config.toml
router_score = "sigmoid"
routed_scale = 2.45
beta1 = 0.9
Below are experts of layer 4 (counted from 0) of a mixture-of-experts language model. Rows are named router (the router's row for the expert), gate (a neuron's input weights, with its number), up (a neuron's input weights, with its number) and show model dimensions 128-191. Each number is 128 + 24 x the weight over its row's rms, rounded and kept within 0 to 255.
After each expert's rows: "gets" lists some tokens that make up at least twice as much of what it gets as of all text. This comes from a sample of Wikipedia text that the model never trained on. Tokens count by the router's weight.

# expert 27
router [ 82 169 153 156 116 147 121 115 115 147 104 129 105 149 124 152 123  97 122 125 129 153 120 126 113 123 113 137 137 157  90 121 103 149 117 133 151 155 145 135 126 139 141 156 124 142 134  74 139 140 157  81 133  94 136 147 127  92 165 136  88 108 177 122]
gate0 [132 124 124 116 138 140 120 101 142 135 110 172 123 149 139 143 134 137 128 123 109 115 113 136 111 141 170 110 117 104  80 119 119  99 168  99 129 125  83  94 150 145 162 140 120  61  84 117 139  91 155 113  96 174  91 159 134 126 150 139 144  86 126 156]
up0 [157 144 136 135  91 175 101 118 144  87 127 130 151 110 121 145  95 120 144 155  79  90 123 165 115 132 165 126 116  88 125 123 130 118 137 168 128 120 141 120 139 126 116  99  99 152 157 174 143 104 120 155  91 119 116 111 111 180 128 164 129 124  95 123]
gets: " |", ".", "-", "\n", ":", "=="

# expert 44
router [139 132 101 168 131 115 114 126 129 157 128 140 109 147 176 141 116  84 103 145 138 146 134 149 146 126 132 129 111 108 120 116 107 130 147 148  74 134 122 109 114  99 153 129  96 117 127 127 164 136 135 121 135 146 134 111 133  96  99 114 135 120 137 103]
gate0 [139 114 157 187 172 142  97 131 143 153 126 151 121 119 162 129 124 137 127 120 135  95 166 108 132 142 124 123 169 122 111 132 118 148 118 147 150 109 148 100 149 134 136 111 113 115 122 120 152 131 166 105 122 151 126 115 132  78 116  93 131 114 122  95]
up0 [118 138 114 127  76  90  92 146 137 142  86 102 153 138  73 138 143 114 147 119 170  97 140 118  99 143  92 132 103 130  91 160 141 132 111 117 116 120  91 115 143 174 152 121  96 163  82 118 120 123 158 137 114 139 149 132 126 103 124 158  99 156 177 135]
gets: "e", "u", "a", "an", "o", "n"

# expert 8
router [114  84  98 135 103 124 118 140 152 135 126  70 121 151 124 104 139 148  99 156 180 104 149  95 132 155  90 122 121 150 111 112 102 131 134 120  79 146 117 108 128 137 208 136 127 138 102 117 119 154 132 120 132 102 115 159 137 118 101 116  79  87 114 126]
gate16 [109 141 118 109  92 132 100 135 127 133 153 134 114 160  85  92 140 133 182 151 150 108 135 132 136 173 117 103 140 107  95 135 117 147 174 145  76 109  85 105 112 140 177  84 123 144 136 108  83 129 113 140 112  90 126  80 149 143 112 120 115 116 101 116]
up16 [172 158 147  87  97 116 119 117 145 115 104  87 121  93 129 125 114 115 121 113 141 168 145 137 135 116 160  97 154 172 160 142 152 149 120 110 167  90 104 162 144 170 109 143 116  97 126 107 130 177 136 114 130 142 143 123 112 130 115 163 151 170 128 164]
gets: " in", " to", " of", " a", " 19", " for"

# expert 39
router [ 88 159 135 147 124  82 124 138  89 147  87 134 153 102 122 151 119 107 133 145 131 114 102 159  92  93 180 136 121 141 125 161 125 156 142 110 126 138 154 106 105 164 151 148 135 111 158 146 139 151 128 102 119 124 110 112 157 113 148 127 157 132 140 146]
gate0 [ 88 110 166 132 123  98 160 126  88 113 146 129 148 114 121 125 117 114 126 114 118 104 109 129  94 137 139 141 158 137 127 160 112 128 106 111 112 113 122 127 110 138 146 139 134 134 115 184 152 117 141 159 160 123 168  92 147  91 163 144 172 110 121 147]
up0 [162 134  78 142 145 139 102 161 179 117  77  81 120 162 124 127 140 126 139  85 134 188 135 167 126 117 132 121 135 134 113 107 145 130 167 110  91 151 149 141 158 141 146  79 130 144 106  92 121 127  98 142 102 129 124 130 117 137 109 128 140 101 150 149]
gets: " F", " the", " f", "S", " st", " P"

# expert 30
router [134 140 145 132 150 110  98 159 162 134  80 147 106 135 139 112 127 140 168 120 102 121 171 148 131 124 116 177 160 135  97 194 124 136 108  95 126 147 158 134 100 136 133 149 163 131 126 183  89 114 130 116 116 124 109  84 112 132 102 115 163 162 140 110]
gate0 [140  95 102 142 146 151 154 107 110  89 118 179 137 136 132 122 112 122 145 110  78  98 133 139 112  81 149 125 120 124 108 122 127 109 132 113  94 120 159 144  98 105 103  85 169 141 161 117 147 146 141 142 145 142 132  96  70 116 139 136 149 116 120 111]
up0 [ 98 123 104 100 152 110 128 142 149 140 102 117 133 128 141 206 156 112 116 121 129 157 123 123 117 120 119 107 144 122 109 110 132 143  98 137 125 161 161  93 117 111 153 161 127 155 127 133 120 135 110 128 139  92 118 155 119 171 153 118 124 107 163 158]
gets: " the", ",", "A", "S", "C", " his"

# expert 10
router [101 142 117  97 138  94 148 104  77 127 158 125 130  99 144 149 136 144 135 125 109 156  90 143 144 197 162 118 139 158 111 122 181 146 125  99 168 116  95 142  88  86 120 169 150 126 130  95 147 159 112 123 137 115 152 101 107 163 136 103 136 152 136 111]
gate0 [127 145 156 140 113 155 104 173 123 139 114 102  90 149 111  88 146 104 135 115 133 101 113 181 151  94  99 181 146 127 114 152 169 145  61 151 151 135 144 120 152 123 108 119 128 169 139 116 133 118 138 123 101  77 143  95 145 119 140 123 103 114 114 118]
up0 [121  89 155 111 136 135 165 124 115 101 107 127 108 137 156 122 134 133 113  94 144 112 125 113 151 100 127 111 101 115  91 103  97 113 147 122  87 149 128 130  79 115 117 134 130  93  88 171 157 121 134 113 131 111 123 148 141 125 134 121 147 139 119 148]
gets: "ri", "li", "e", "la", "l", "ro"

# expert 23
router [ 92 147 131 150 133  97 122  99 111 119 117 103 144 147 111 153 122 128 149 132 125 175 142 143 133 120 124 140 165 136 109 100  93 142 159 143 138 114 128 105  89 168  92 135 117 130  83 145 167 100 147  91 179 133 113 116 127 116 158 137 115 104 132 109]
gate0 [171 121 124 142 149 122 117 154 167 160 120 132 165 109 105 164 136 131 119 115 138 115 149 100  89 145 156 112 116 100 153 105 148 186 131 150 103 115 126 141 135 114 122 139 125 132 112 147 153 158  90 116  94 130 149 112 109 111 124 140 132 170 141 147]
up0 [110 153 105 119  98 129 128 137 132  75  97 136 105 111 161 161 156 121  88 184 133 115 171 106 133 128 166  73 139 115 107 137 139 117 141  70 138 117 122 116 107 148 124 167 139 103 167 140 135 116 149 127 109 133 142 115 131 151 141  99  98 128 116 115]
gets: " |", ".", "-", ":", ";", "|"

# expert 36
router [160 140 143 159 151 142 117 113 143 159 155 147 127 134 110  95 134 118 130  97 141 103  98 116 169 167 127 138 173 160 107 156 163 179 108 139 141 110  90 130 130 105 141 140 157 114 116 101 134 164 122 117 101 128 128 125  93 122 118  94  78 113 118 109]
gate0 [137 150 131 142 139 120 122 108 124 117 108 159 145 137 141  95 151 149 157 143 137  98 144 111 163 144 150 120 122 159 117 157 113 121 128 133 154 111 140 103 107 101 156 129 141 149 163 135 142 122 124 146 125 125 101 102 115 116 174 100  80 137 147 160]
up0 [158 148 177 128 115 115 111 133 107 150  96 141 166 161 119 142 110 122 120 128  90 134 159 109 125  95 103 107 106 151 123 109 150 155 115 126 119  94 117 145 169 121 150 145 102 103  79 153  91  97  89 135 131 151  97 118 180 154 124 136 163  99 147 128]
gets: " in", "ri", "ra", "la", "re", " A"

# expert 41
router [119 119 123 144 145 163 118  98 122 146 106 138 155  82 185 152 150 107 159  66  89 169 117 113  87  95  75  98 138 114 120 126 148 140 146 172 125 163 129 107  96 131 128 139 150 106 101 105 152 144 130  90 122 128 100 169 124 114 126  77 122  92 132 115]
gate16 [113 125 119 139 121 149 126 128 146 146  92 155 170 124 182 182 160 184 139 121 119 152 112 130 117  93 101  89 136 117 128 141 172 160 157 129 139 140  66  90  96 134 108 110 108 152  95 117 171  99 104 104 138 129 136 132 109 175 102 120 115 123 135 120]
up16 [113 147 141 148 182 124 138  86  99 120 142 124 148 128 150 150 129 109 145  88 136 166 104  95 134 144 115 127 147 112 105 124 178 172 132 121  74 135 137 116  78 143 150 135 111 113 116 102 102  97 129 102 117 137 136 141 106 149 157 116 103 117 121 117]
gets: "\n", "th", "t", "d", "ad", "w"

# expert 17
router [151 151 139  63  98  92 172 132 135 122 152  94 165 106 133 127 120 139 131 127 174 126  96 132 132 146 129 114  91 132 183 105 107 150 174  82 140 104 140 148 137  96  92 140 151  91  97 139 130 135 125  91 142 120 149 137 148 105 128 154 130 102 125 141]
gate0 [175 105 155 131 139 113 160  97 133 136 144 125 126 145  87 156 112 142 185  81  95 106 140 153  84 111 144 139 118 134 155 157 129 125 118 135 135 127 150 127 101 139  90 113 119 104 128 144 162 117 135 106 159 105 124 167 135 148 125 153  83 111 132 111]
up0 [122  76 148 162 131 167 146 116 156 141  98  69 119 112 164 113 148 101  83 157 141 135  95  95 145 126 147 126 121 155 149 116 136 106 105 129 133 128 105 160 127 102 113  98  98 130 121 162 136 129  83 168 119 104 173 172 127 132 146 118 129 131 150 146]
gets: " |", " re", "re", "ri", ";", "ar"

# expert 24
router [147 162  86 115 114 123 100 128 105  98 167 118 152 152 137 141 132 145 130 176 119 146 125 152  97 134  97 114 122 117 148 110 157 132 116 128 167 121 119 124 147 148 131 161 112 132 152 108 114 153 103 143 124 123 129 122 133 133 107 164 136 157 189 162]
gate0 [121 113 124  93 129 120 115 105 174  95 119 110 134 153 144 152 123 145  77 126 109 125 123 144 165 107 172  99 126 121 156 135 145 167 123 155  94 125 110  69 137 126 131 121 136  91 138 145 112 143 137 103 114  91 155 101 107 130 136  93 137 107 136 139]
up0 [141 118 124 129 156 102 130 138 168 126 119 193 154 149 146 160 187 167 124 109  99  98 117 147 144  78 118  96  88 167 157 166 160 151 112 138 126 140 120  95 142  89 147  70  84 126 156 180 117 103 142 101 115 106 111 120 131 137 129 121  97 120 126  86]
gets: " S", " F", " C", " G", " B", " f"

# expert 16
router [127 159 105  88  89 145 157 130 140  76 152 149 147 102 151  93 100 137  90 172 124 152 152 101  91 176 131 149 110 124 128 110 122 139 151 123  97 128 152 130 116 124 136 102  77 104 121 149  94 145 166 159 118 112 121 122 103 153 122 127 153 103  98 128]
gate16 [107 118 127 126 119 140 105 120 137 115 136 120 112 161 161  97  99 151  94 109 161 147 128 102 106 127 152 149  99 128 117 114 165 132 157 118 159 149 153 161 149 108 162 170 142 121  96 117 118 118 126 110 130 158 115 133 112 106 145  95 160 106 107 139]
up16 [159 176 163  92 149  69 136 111  91 163 147 138  98 120  84 172 115 117 139 139 112 126 120 113 145 109 101 138 154 144 171 101 132 160 107 106  94 124 115 133 136 153 140 117 102 104 125  89 182 164 123 128 151 124 153 140 164 116 138 141 112 169 127 115]
gets: " the", " of", " and", " in", " to", " a"

# expert 26
router [132 179 123 108 124  71  90 103  78 171  84 133 134 135  95 102 104 116 166 109 114  92 178 127  89 150 121 158 149 137 117 150 126 199 132 112 120 153 128 131 119 159 115  80 146  82  82  78 116 150 138 153 156 155  99 132 120 109 161 143 167 146 109 147]
gate0 [114 148 133 142 102 109 110  97 124 116 127  81 129 101 110 138 112 109 149 165 122 140 164  87 149 135 106 151 126  98 133 123  89 172  96 173 152 144 141 156 131 162 118 129 134 136  80  98 130 127 105 147 141 155 130 124  91 115  87 118 139 128 155 142]
up0 [115 169  81 156 131 150  97 101  96  84  76 116 143 151 175 130 140  97 135 108 103 145 143  86 163  99 148 122 122  91 141 105 134 121  91 111 133 149 105 121  86 158 102 106 152 127 115  85  98 120  81 136 186 115  92 155 119 131 148 155 147  99 119 161]
gets: "al", "il", "or", "el", "er", "an"

# expert 32
router [125 149  61 144 127 123 177 104 153 149 130 166 109 124 140 126 168  89 100 146  94 111 128  80 116 160 156 105 142 160 108 157 141 125 159 138  91 121 130 108 163 101 174 130 132  85 121 142 149 154 162 161 151 127 107 108 147 117 121 124 116  92 154 126]
gate0 [175 105 140 116 151 125 104 163 132 131 116 152 197 118 120 136 140 154  87 101 131 131 160 126 118 102 116 165 122 119 150 148  99 159 137 183  81 136  92 126 125 128 138 122 156 113  90 128 146 158 152 124 132 131  98 123 108 118 122 123 133  92 171 115]
up0 [158 115 135  90 136 129 108 174 106 101 117 131 161 108  84  92  91 147 112 106  97 128 161 157 153 123 130 136 114  68 155 172 127 132 124 166 153 150 154 129 131 179 127 121  87 176 148 119 109 140 144 104 130 115  71 127 152 144 134 141 106 143 109 116]
gets: " and", " the", " in", ",", " to", " of"

# expert 40
router [ 95 155 166 103  91 129 143 104 173 126  70 126 134 132 125  87 119 146 143  86 122 123 131 167 146 155 159 182 110 157  77 156 100 138 126 135 115 141 115 137 131 155 104 125 146 105 115 131 136 115 140 120  85 154 141 129 107 159 104 128 166 115 124 131]
gate0 [162  82 147 140 112 153 134 136 143 117 144 139 112 117 129  98 142 158 111 124 109 118 103  92 135 112 125 104  86 130 107  99 133 123 114 148  98 138 134 153  82 105 111 120 168 130 135  88 136 133 136 114 124 146 151 200 146 116 124 113 125 184 140 131]
up0 [137 133  74  92  98 124 131 107 109 128 149 121 117 140 116 111 150  98 124 114 155 119 111 174 193 121 157 111 163 110 121 150 144 128 145 182 125 110 106 129 127 131 116 121  92 123 148 140 124 134  99 123  82 137 102 115 157 138 106 125 124 137 126 102]
gets: " the", ",", " |", "-", " The", "|"